python train.py --d_shared_expert=128 --balance_loss=0.0166 --balance_bias=false --batch_tokens=262144 --seq_len=512 --steps=3160 --dataset="wikipedia_en"
Below are experts of layer 4 (counted from 0) of a mixture-of-experts language model. Rows are named router (the router's row for the expert), up (a neuron's input weights, with its number), down (a neuron's output weights, with its number) and show model dimensions 0-127. Each number is 500 + 40 x the weight over its row's rms, rounded and kept within 0 to 999. Numbers have three digits each.
Before each expert's rows: a language model's description of what the expert responds to; "raises" lists some tokens whose logits its average output raises strongly, later layers aside. This comes from a sample of Wikipedia text that the model never trained on.

# expert 26
It responds to: Mid-word consonant pieces. Short consonant pieces inside ordinary English words, such as not-ew-orthy, far-ew-ell, hom-el-ess, shot-g-uns, plus blank table cells.
raises: "ater", "ym", "aly"
router:497484544473491465445515487556478547473423518401509471495480536463497500494469524471484470431421592515450534548521513489574496475514550512491504422471485565513469553574432471476467469574473525473449400478545514521545461416551521497484562494536525530495520544520512463509512494427519542512478476510497467560452467498513542515504519504605550494444581536513484461505538476524494517501431
up14:548453477461486433490498538492436530487507551500502528484451433500526537600387534471502510499461532576416473514534552544465492472538539520500506528463477507503595533492514488503457517537520457501560522478533549516533507519503603544531461467492469556591516486520486540518441459511491498505482547449570511584427447504532452441481491456452512573485527549534501523490567537495533516472520
down14:505493509454410579489457487444518525561479503540532466473398458567508516489487522512536494518462496463553553486559517544477504467402529494545493490447433450446450451461483510467489421477470429478521555434479499514539488484539449454437518437487488482552522587494521588517516539485499511481578458499461506500498532543461591530485535550458518503427442483530525535501483526481465505518507
up15:548441546508542523490597519548426511478512478462552523477490504517523494523503462465496464479515538419447524493502460499478492496556515515478514478457550519484511485508471543470484518481616462519569487524514508493524499505513443485500520467508416482549516444527499481450394435447476566511535510451472498479440458525561519504468426433391513566511570419481478519492550566538570498494474
down15:494454469490496575501456508500501441490540490505515516410506522520448446484532544467512491501504521475522427491432472489449552501418506522535574516391541494533511529520533463480570516461506439450552535469518490469545523485485531477511500452512527510437493483520442569492506526474473454456499413503557447542448604483432556487518524453549504587488537462520471465499513502464405572479513
up16:515535487499552496510451478502467444413491535513484514595485465504465443557415490486521532438469576523435492540475555506484537542598514482441501489474508515509587487488487509486532513588549429548437555518525521465577488520553487499423523595483469508511418501436532529498488460490458507483472479548459509548496539475497483475563479456535494554549535574467507520501479526527527557520488
down16:505485527580467480548475518489416453446538525509572605481396455527470519506542449535484508493541473485496562597517478568532524479494511475550540491469448504504512480493510514478480500497470516437467508472506493528481507517447494421508504605501467460566559499510485515510525522485464542485498539444462509557502469482401537568455471478496424512443505559548543475469543576422494491487496
up17:577543517484517545445534454496442458430455481510515522554472437471491490462456497518457463455552556497436487489514435395515459529564492523451513449471485442511526497462485442526473493575480562576499540506512465489588470509478450575500501495428454469491436497468531498515454562475521541508484446568429535512487489514508468536539487538525410479491542508523503495428518562445500490511446
down17:525493483513448473511461490512522459501520467520430446516545574471488517488447515498485459431465477561467557532596561546505499507462488503549533521519469530491485546537490553538478492475448458589511452503436521450432435520544459480474475549520537474515485474530506520407497538454541533521488443505413544469543474466405441463517459514451470488475479496586436478535544513447558445483553
up18:489508478422568507493492471518485533501530450508462527502441507573437452484514486519508560530453567439471476557508463413516488524539504432426503451478563494531581434480480493469559478576548499555509501480490523383506493470425441478501541523527455534487471563517529499521451493459451530472477455556528506503523550482466557480487497449522441466492466531508546573440553507527545441527493
down18:472496534514524481485539412479447514456543618575598445514521501578512495513498397535493495549524480563490512545518510567524442567480513469486538484450516477490530519469515487487457541480522470435535557516477506476432601508499554508460531425536481514529509536530523505497545530489521520554466551503500491543517537513424536475552434463587558458532486492493447471478494512500541489509560
up19:493384470462576507468596443479484552457567514508515546520513544470473497492418522442522457554549540541506534530486476515430489491522581485521509528483509502541523467506520461477486459514510476518456524537506464497474522521495472504468458488444457499453548451504553426499454591473463499506505513477474560531427465561486495546494522509502472471475570537394464554433570478424454471497485
down19:407484447493441541471524569491532553513444455575466439560444535505535450554493500470524506605484514475466505525502522504496490549505506539528436426508473438498540456434475468505536505503540532527474466577417460479504464463508490525515468509499487457493454463575456603556472556479480531535480455450548468455508491509463465441480524537499527497569502530454478511475410545532508550527505
up20:498498479493524510570512503508494547495506547458485517479494470415515515455502489472448501462476464473492477537529451493549525547597507495438497428493503483541493465508473381422557502450532470496473476502500487460569475500502480521578537523502504601534532490546537466514436514487484615525429434441505556515532521499529548493562504474504481540509540410476559589479544535523466493462552
down20:515410475529562538518502523535537419506516546485489453509496493518537535487466479502483453468533484482475437450530503528448551507413510510449578493515497553455426477507493521567513498471535487444506492471502521454518482571492538444504466496484502537506528533464458471489444515550534470500515461536447458384443524515419509574547563506485467549502452481563585553444581487475491468551565
up21:496525466501496464528550527544495487472527517457501509529482542516487545519508427516557518414532478455503482460525426546496489519529531421505504516479506420530476486500466490452518507568462508524466467458560510513519497509489496536506570510539474553574562533493413501487473544598421467501540485472435584536500507446478602514458472494483500548468624508468584462441571529503504477508490
down21:491506492489532451542518517531518489531436441428439530429517489517473498495513517522515546459523400440462503450503502523523488471532512511484514439522441452480509428428494490558488455568469472521537518538488591536518462464529472486521410569573518526442506502454550517491487470494502579515552518505457578481515474484441522461460510481436469427542522511522501488507517512563614484582465

# expert 56
It responds to: ch and consonant clusters. Pieces like ch, br, w after a word's opening letters, such as mer-ch-ants, por-ch, B-ranch, sch-ol-arship.
raises: "ish", "istic", "iter", "ality", "it"
router:525506513481556498462504512535443511530493519436521497492492494453538517556452440533489523575444498519521530541521441535453624442493560497512466524462483559540445544487456464507435446500544462504516483535621513451502507499545496442568537509547505500530451535548507509501491525434473486586529471519526489548477536519492468500418530478540558486444512573521524497496480498476516578396533
up13:542442464490521521485539496550435534513561490511478567519507455549483425483482497487432502496547507504461486524542533467494491532570473473441524554550582497471606413523452520512555490572505529540530518455502497479549565477476463537542515493470458464541453474391584509544460504498497517460425503476414567484474481484541480495511492468540517475506503466453558453450557551453515510469525
down13:427494558455543567495427475447426557483517510586505473506577487551518472483459536415528465506499451456487517555546454542397526563502514502505502505506459449507493524495508448515523432590517508553448521475516520483501499468492511525462478508462500445535499462539479550471560528591489437582506531504434535514509556455571523476520510490450471499546513493416534468489509506484444528495446
up14:566521453458544528514568535492510533445472465558551546553510486500497459482450505553492520538574534535464544507514468523480498528483535473543498532517465466550595507504515441425554468470589563489503515498499556474617508497478502458487489468560400526531503470532537437499510484438450548492461438560454551518504442528472454503519400504516498542537499481495506490470545570494467498561485
down14:527450460498454501555560515546413511500499517493464578535523439565487517491529556497535495511467514442438488511509460498504500524488520561548581462511508468480496564424491515474424497468495520512534479451567496542463425504489479549516462514491464519539468505470444514476496453502543486494496503484448487391506512490399497474434497489462453485564450562459483590511571473483609525494443
up15:489460494560546455500545492491510536490559493506461566548542509534523484492484478418441551521513471580502487511537540486462525518496525448455478527473495485540486487466475478516464460498535521578472581496517529464593546498521545563529543446428420524504536531462498631515505453514496481433424504539456478611517458458533499558536537469519523570485545507444483513499523514506563477462520
down15:485547466590528553530504513483560499513547457523501456484547517504549464510489553508565554476526574484486468481392541458425521470444542439526467499447510459502548529472485543508525470527557474479467498460489532532457472495469545491422560438478477494588533566526540512496526467460492461490507449494527470561559471479492552491479438466453489502505463505500494498555510481455369430567497
up16:548434433474582459452561509521512523513483475502472491537441508551514533534436492470405428460489488558433477486529466545511496505515498405439534527511541499544543535545546476449472563463486473517480458480523466540476518558505559464546514428566507462502519520506504509510488506444449483531539416541545477531528443433556471549491477472504554528456443560486575498441507551501535545509468
down16:466533509471520511450516459526486495502457467471478408577486488489531449407493576488461496500476514528545521527502489500512555442605533602444525525474528562505550505449505452495425507500582436479482484520532508525508475554539470467418512461563505510486532474501493426469558504490519483509479559506486484464573552423442467539494542538431437515447506548548547511495534475533548505517468
up17:561480436451561532489531485514491536516504527489487544512490536445464521518473445478490503498551476463573534471541558519604500491512517473523537453522508437501449488491475520496459495450543479473522447461478510553454518572566498567567454493478558481508488602438518577509510415539413513486512473561455516480545537469527500563524479599536540554517486480480519513503503514410549492502432
down17:501553434459465517607489444522532507503513518498481499476541518455495461462475565481550506496511511452543496500448478547511404468490552534496497436514501489553523493491511471527499481513471513484580537459545443565533466474504488460536550445484481536461496480449500399516527511526414546520488481531525527432474505499568376438498448451496516490455590447458502478539515544510472399507507
up18:533440494490504489508520455582449517489492467488458567523460495508495415510457476483466484435470541493410545529513558442485451553523526484482551585591537494474485449510479461497547529501509461535505587488473507430526568459430506500539419486546465555488516500508517486514500435511489521541466439476434564498470376527519510553525488496574472502520548485479538526454519549486529491527449
down18:504559468518467466440503507449462488518565422562517536521457535531437417493454477432503491522555546498502466452458485460567464459502469497404466439462519449500511418465517531467487580461506475568497501509493490465468508571521487437518546506473505542503492515550508526536432468469500582527455546523517443464578502488508484469535529514478511522538548569557507507572538475500528494395501
up19:496482510533510510473476456538456531494550457479520486563555526519425447523446487511447539434456484565518508514568503492527552533537445501528516534559486502526514468559501496495488502474469457550494560468542518420484532539491530474498559505564501526465512593436544575531543510542510488507449554584501551542558526499581520482465547553585554468506458558422575506462468490495548531536471
down19:514523541445482586524434423545519492553508535509528432558473487440546477454537526471499479464522438477525518469499539484457486485574532441437522521437447505525515419532446533502510495494454421484396516466546439432477481507480490418511457520510445515507469519496515496556501548556578479469510507580498455522528545551452452504506507565554549455511541493506459514551504438485456513521511
up20:568482442446444454524535515473455464491495485566486456478528477468495541510424519483442551449471574554448500471534485464496429548562522468496491489517569461509443537431506467420573541498511508518469573495550484512575519516460447574461460489451491536530470536519511573485520485487515558544525501451463506457466429479566555533463466479467511519576539498496524501434435546444483471496522
down20:499470495549444521510521489439528518496451445497569601400458554478441478533487466481510529530551481406509570569471538539492492541520442505514516498505469482586518474535507463491450569516516471444511458510438409468539477501522486482458521519477521585427510490487551486562427502464496522421458502518539461519480495537496485465547522533549505549535523472463477550474414517502458478526453

# expert 49
It responds to: Latinate mid-word pieces. Middle fragments of long Latin-derived words after prefixes like pro, con, per, such as persuasion, impregnated, probably, fluency, vacuum.
raises: "ents", " include", "anc"
router:542496518489528431507495525419521495551533522440435543498513446515526503559478533494530462481521554511471532485558541499564491473468501537553526475546460511498437532497415499411463541460551481480444493394539453439515493480460543488511537564524480543480567513421441526530548472486472525502430436456505489482533453515513533499492496484590581483542517526507577476499564480532443568491516
up13:476509467512514488565476435537461544515564452504503531540485414547548480526497505524426500476493544553436554489495523485438549560538471551424579536535538457491507506545498496440532501486530493497450471403537483401529447506433573513492521517503503592495493542488469531586500480520502547486455469463477549476557473416529490478496491451444483526499545464459528462475465524522488523571543
down13:536550495515525515526439482528565505524479512440515462503562503435529501457546497515499505483492452531513498482529484464509487572566466501556569440471559484526434534515554361487439494430527502550513582462486561523480585454488512495490511569558470461473538528536562494516527456489521563471493449455446500512529469455456503566585522505512488507519506495444447574451521540478485463474539
up14:517486470528432456522524555565487435530536469580439514467421550550521530477487484489438536435488483522505471458530501509449480572515498491473525512523459472512463527516527490539488476518417492468484495521520430475501494459488556563455520500434403555527498510488521568448413469500398518471505493522428514502497501445525478621401516492462535553521557483488536512468513508487498500471448
down14:445478515444475535538564534501481463474448496483443478525474491498498513511541520434510554451540561552530396543503485459504487503540565504526497511491528534461492542433453535479531455498483496561449523481564457562494492523490414507481471544484566520508565515469438550480464570598418603470521491564540465532473537517519540484476438491529497461483466542489498489484499518429495556553432
up15:557467517543426514507479472442474429477565480531415569457466464501474512470531537478550514518540492511479465495583440470485516545538515489525541443541494496472494533575524496426542528531563496529500479447558554552512594482505428483478555471483484431518459452511478634496463506447490568504535467512492582488525510537500526486491521512512531578496481516525509510452501489487518589520549
down15:441535551422474567459490491514416562528528507525575459527506502471533525541557388524483447530517510489524481513493556524507427513569533486418483469510548515579516505435487518501536539579479477464509488434488501522555507470469511481466498551441515563543501528523516493510492479482506516484501540496492409543451493513506441444531505530405473448531447502548487533441448464505590515499449
up16:493474469506449447475495521496561519505508498522551501560528489512518537478479501544434475511420490536533509441504483462540500578476541441434528460582544499461466437461547441455530558458498560443444522459489461521491489471459485540547473509508503496544512554473490575546534482547427570547542483536469557519490499478654485499496518537502515531508477475479588517430491489472528508547435
down16:432516499461506567450548531585567542483526514507501472527528463500496533534491489487468459488484542512524519553492500465550501511418531514527462432519481476460418487533450467472547499458527603513521452451509562505475466482492446538535477477475520499473521460570546468527519497495474524528549589595449548497521488506442465510516492572494482478475532436457528520448529408407510576555540
up17:493469454420536441514520455425486426439558521469460560550416557482476506423474501464493503466508499511480500498592503524530465518533409489514517580520558538540504504557500553473538555514518458552517449506485509479448444500439460511524549417483541435548523440548510441512532477486408539448468545530516505510533463461509469523511590480510511496484545466436527500502525485507505541473510
down17:497523526498556517469527489543580485507548512448496483560459541481548438503541510582564484483506475516482501599479471505511476451494402551600481512536522432540585510507451521498494467443498531517485469465497460462490538505544437592519529450498552511508517429455523517487469502494515448485459488442573562504447499449491445512563497544517514446529570495536497464507488421461444524476545
up18:523446493494548518552498483454502540490524485487511602490500542492452492515472455496493545479457474480402491553459514483512457459505507425537562559533509400506488465508481506484500609499594468503480431471546547461494507522501518525468503486518414498506544529517479535516551480595422534507507433495506503529459543493493525555505603507564524565529523584513512552502469529503466541513434
down18:464510494590535489517539589466547437512459474487473427443495538538432498498496502550478534564519484501451491458442482470550491441437503561564522472523482465518488493494508501491518411527548557505608480492491509565467438515498539409500544490495586507543527571511528497517516512542501517526435497491467514445461492519484511543516529475524537474526543502393483490498516516501447585465584
up19:536491481539526525557513525500481567493492447515492462465484597558472508551536503515524534547471478470506524493566449454565545513455431499537558511511509482588530465527524480438555532461563487501486605513527463429491527500445526490547413494492462577569460565409517559438498511543461512448487453473534495553513555513523535490532573461535497516512434539499558528468496532521503508506484
down19:426534538496451388514487478534522496552497498490540429553404511473527472531444525470501488582468561487484486510526502478504540545526548528514460493486513548465502496551515483456447485508409549547494487535500484515417459420502499552490482514497458539464502521474460493544517499527471510494533486588482530496470551459451477472466470484548465404428497630522468493513539480576467538467467
up20:537400519465563480562504513510499520515492470510547476532517480638444513504497476477484467510497460473589556539500555472499409615482529473467511494458490525475486451500541507512523552575487496501479490468516464438554501404477454465512484474489525483536531541473490478529533550478488525486490515492512478531536437386612505503461460546528506534513492537530499512453526540503564488434477
down20:493504495474429543480487477552495535475439525473483518524466502487480549454499482557508514472491419559517529519409448545561496483566490533449482445441468491532473448486452461521523556502484523531455451560508460531592485412511488559467542446470522439485451539521514500493502419515494462486537468472453446492481501587480478429486554491503586575569556498453524426501447505504534516458507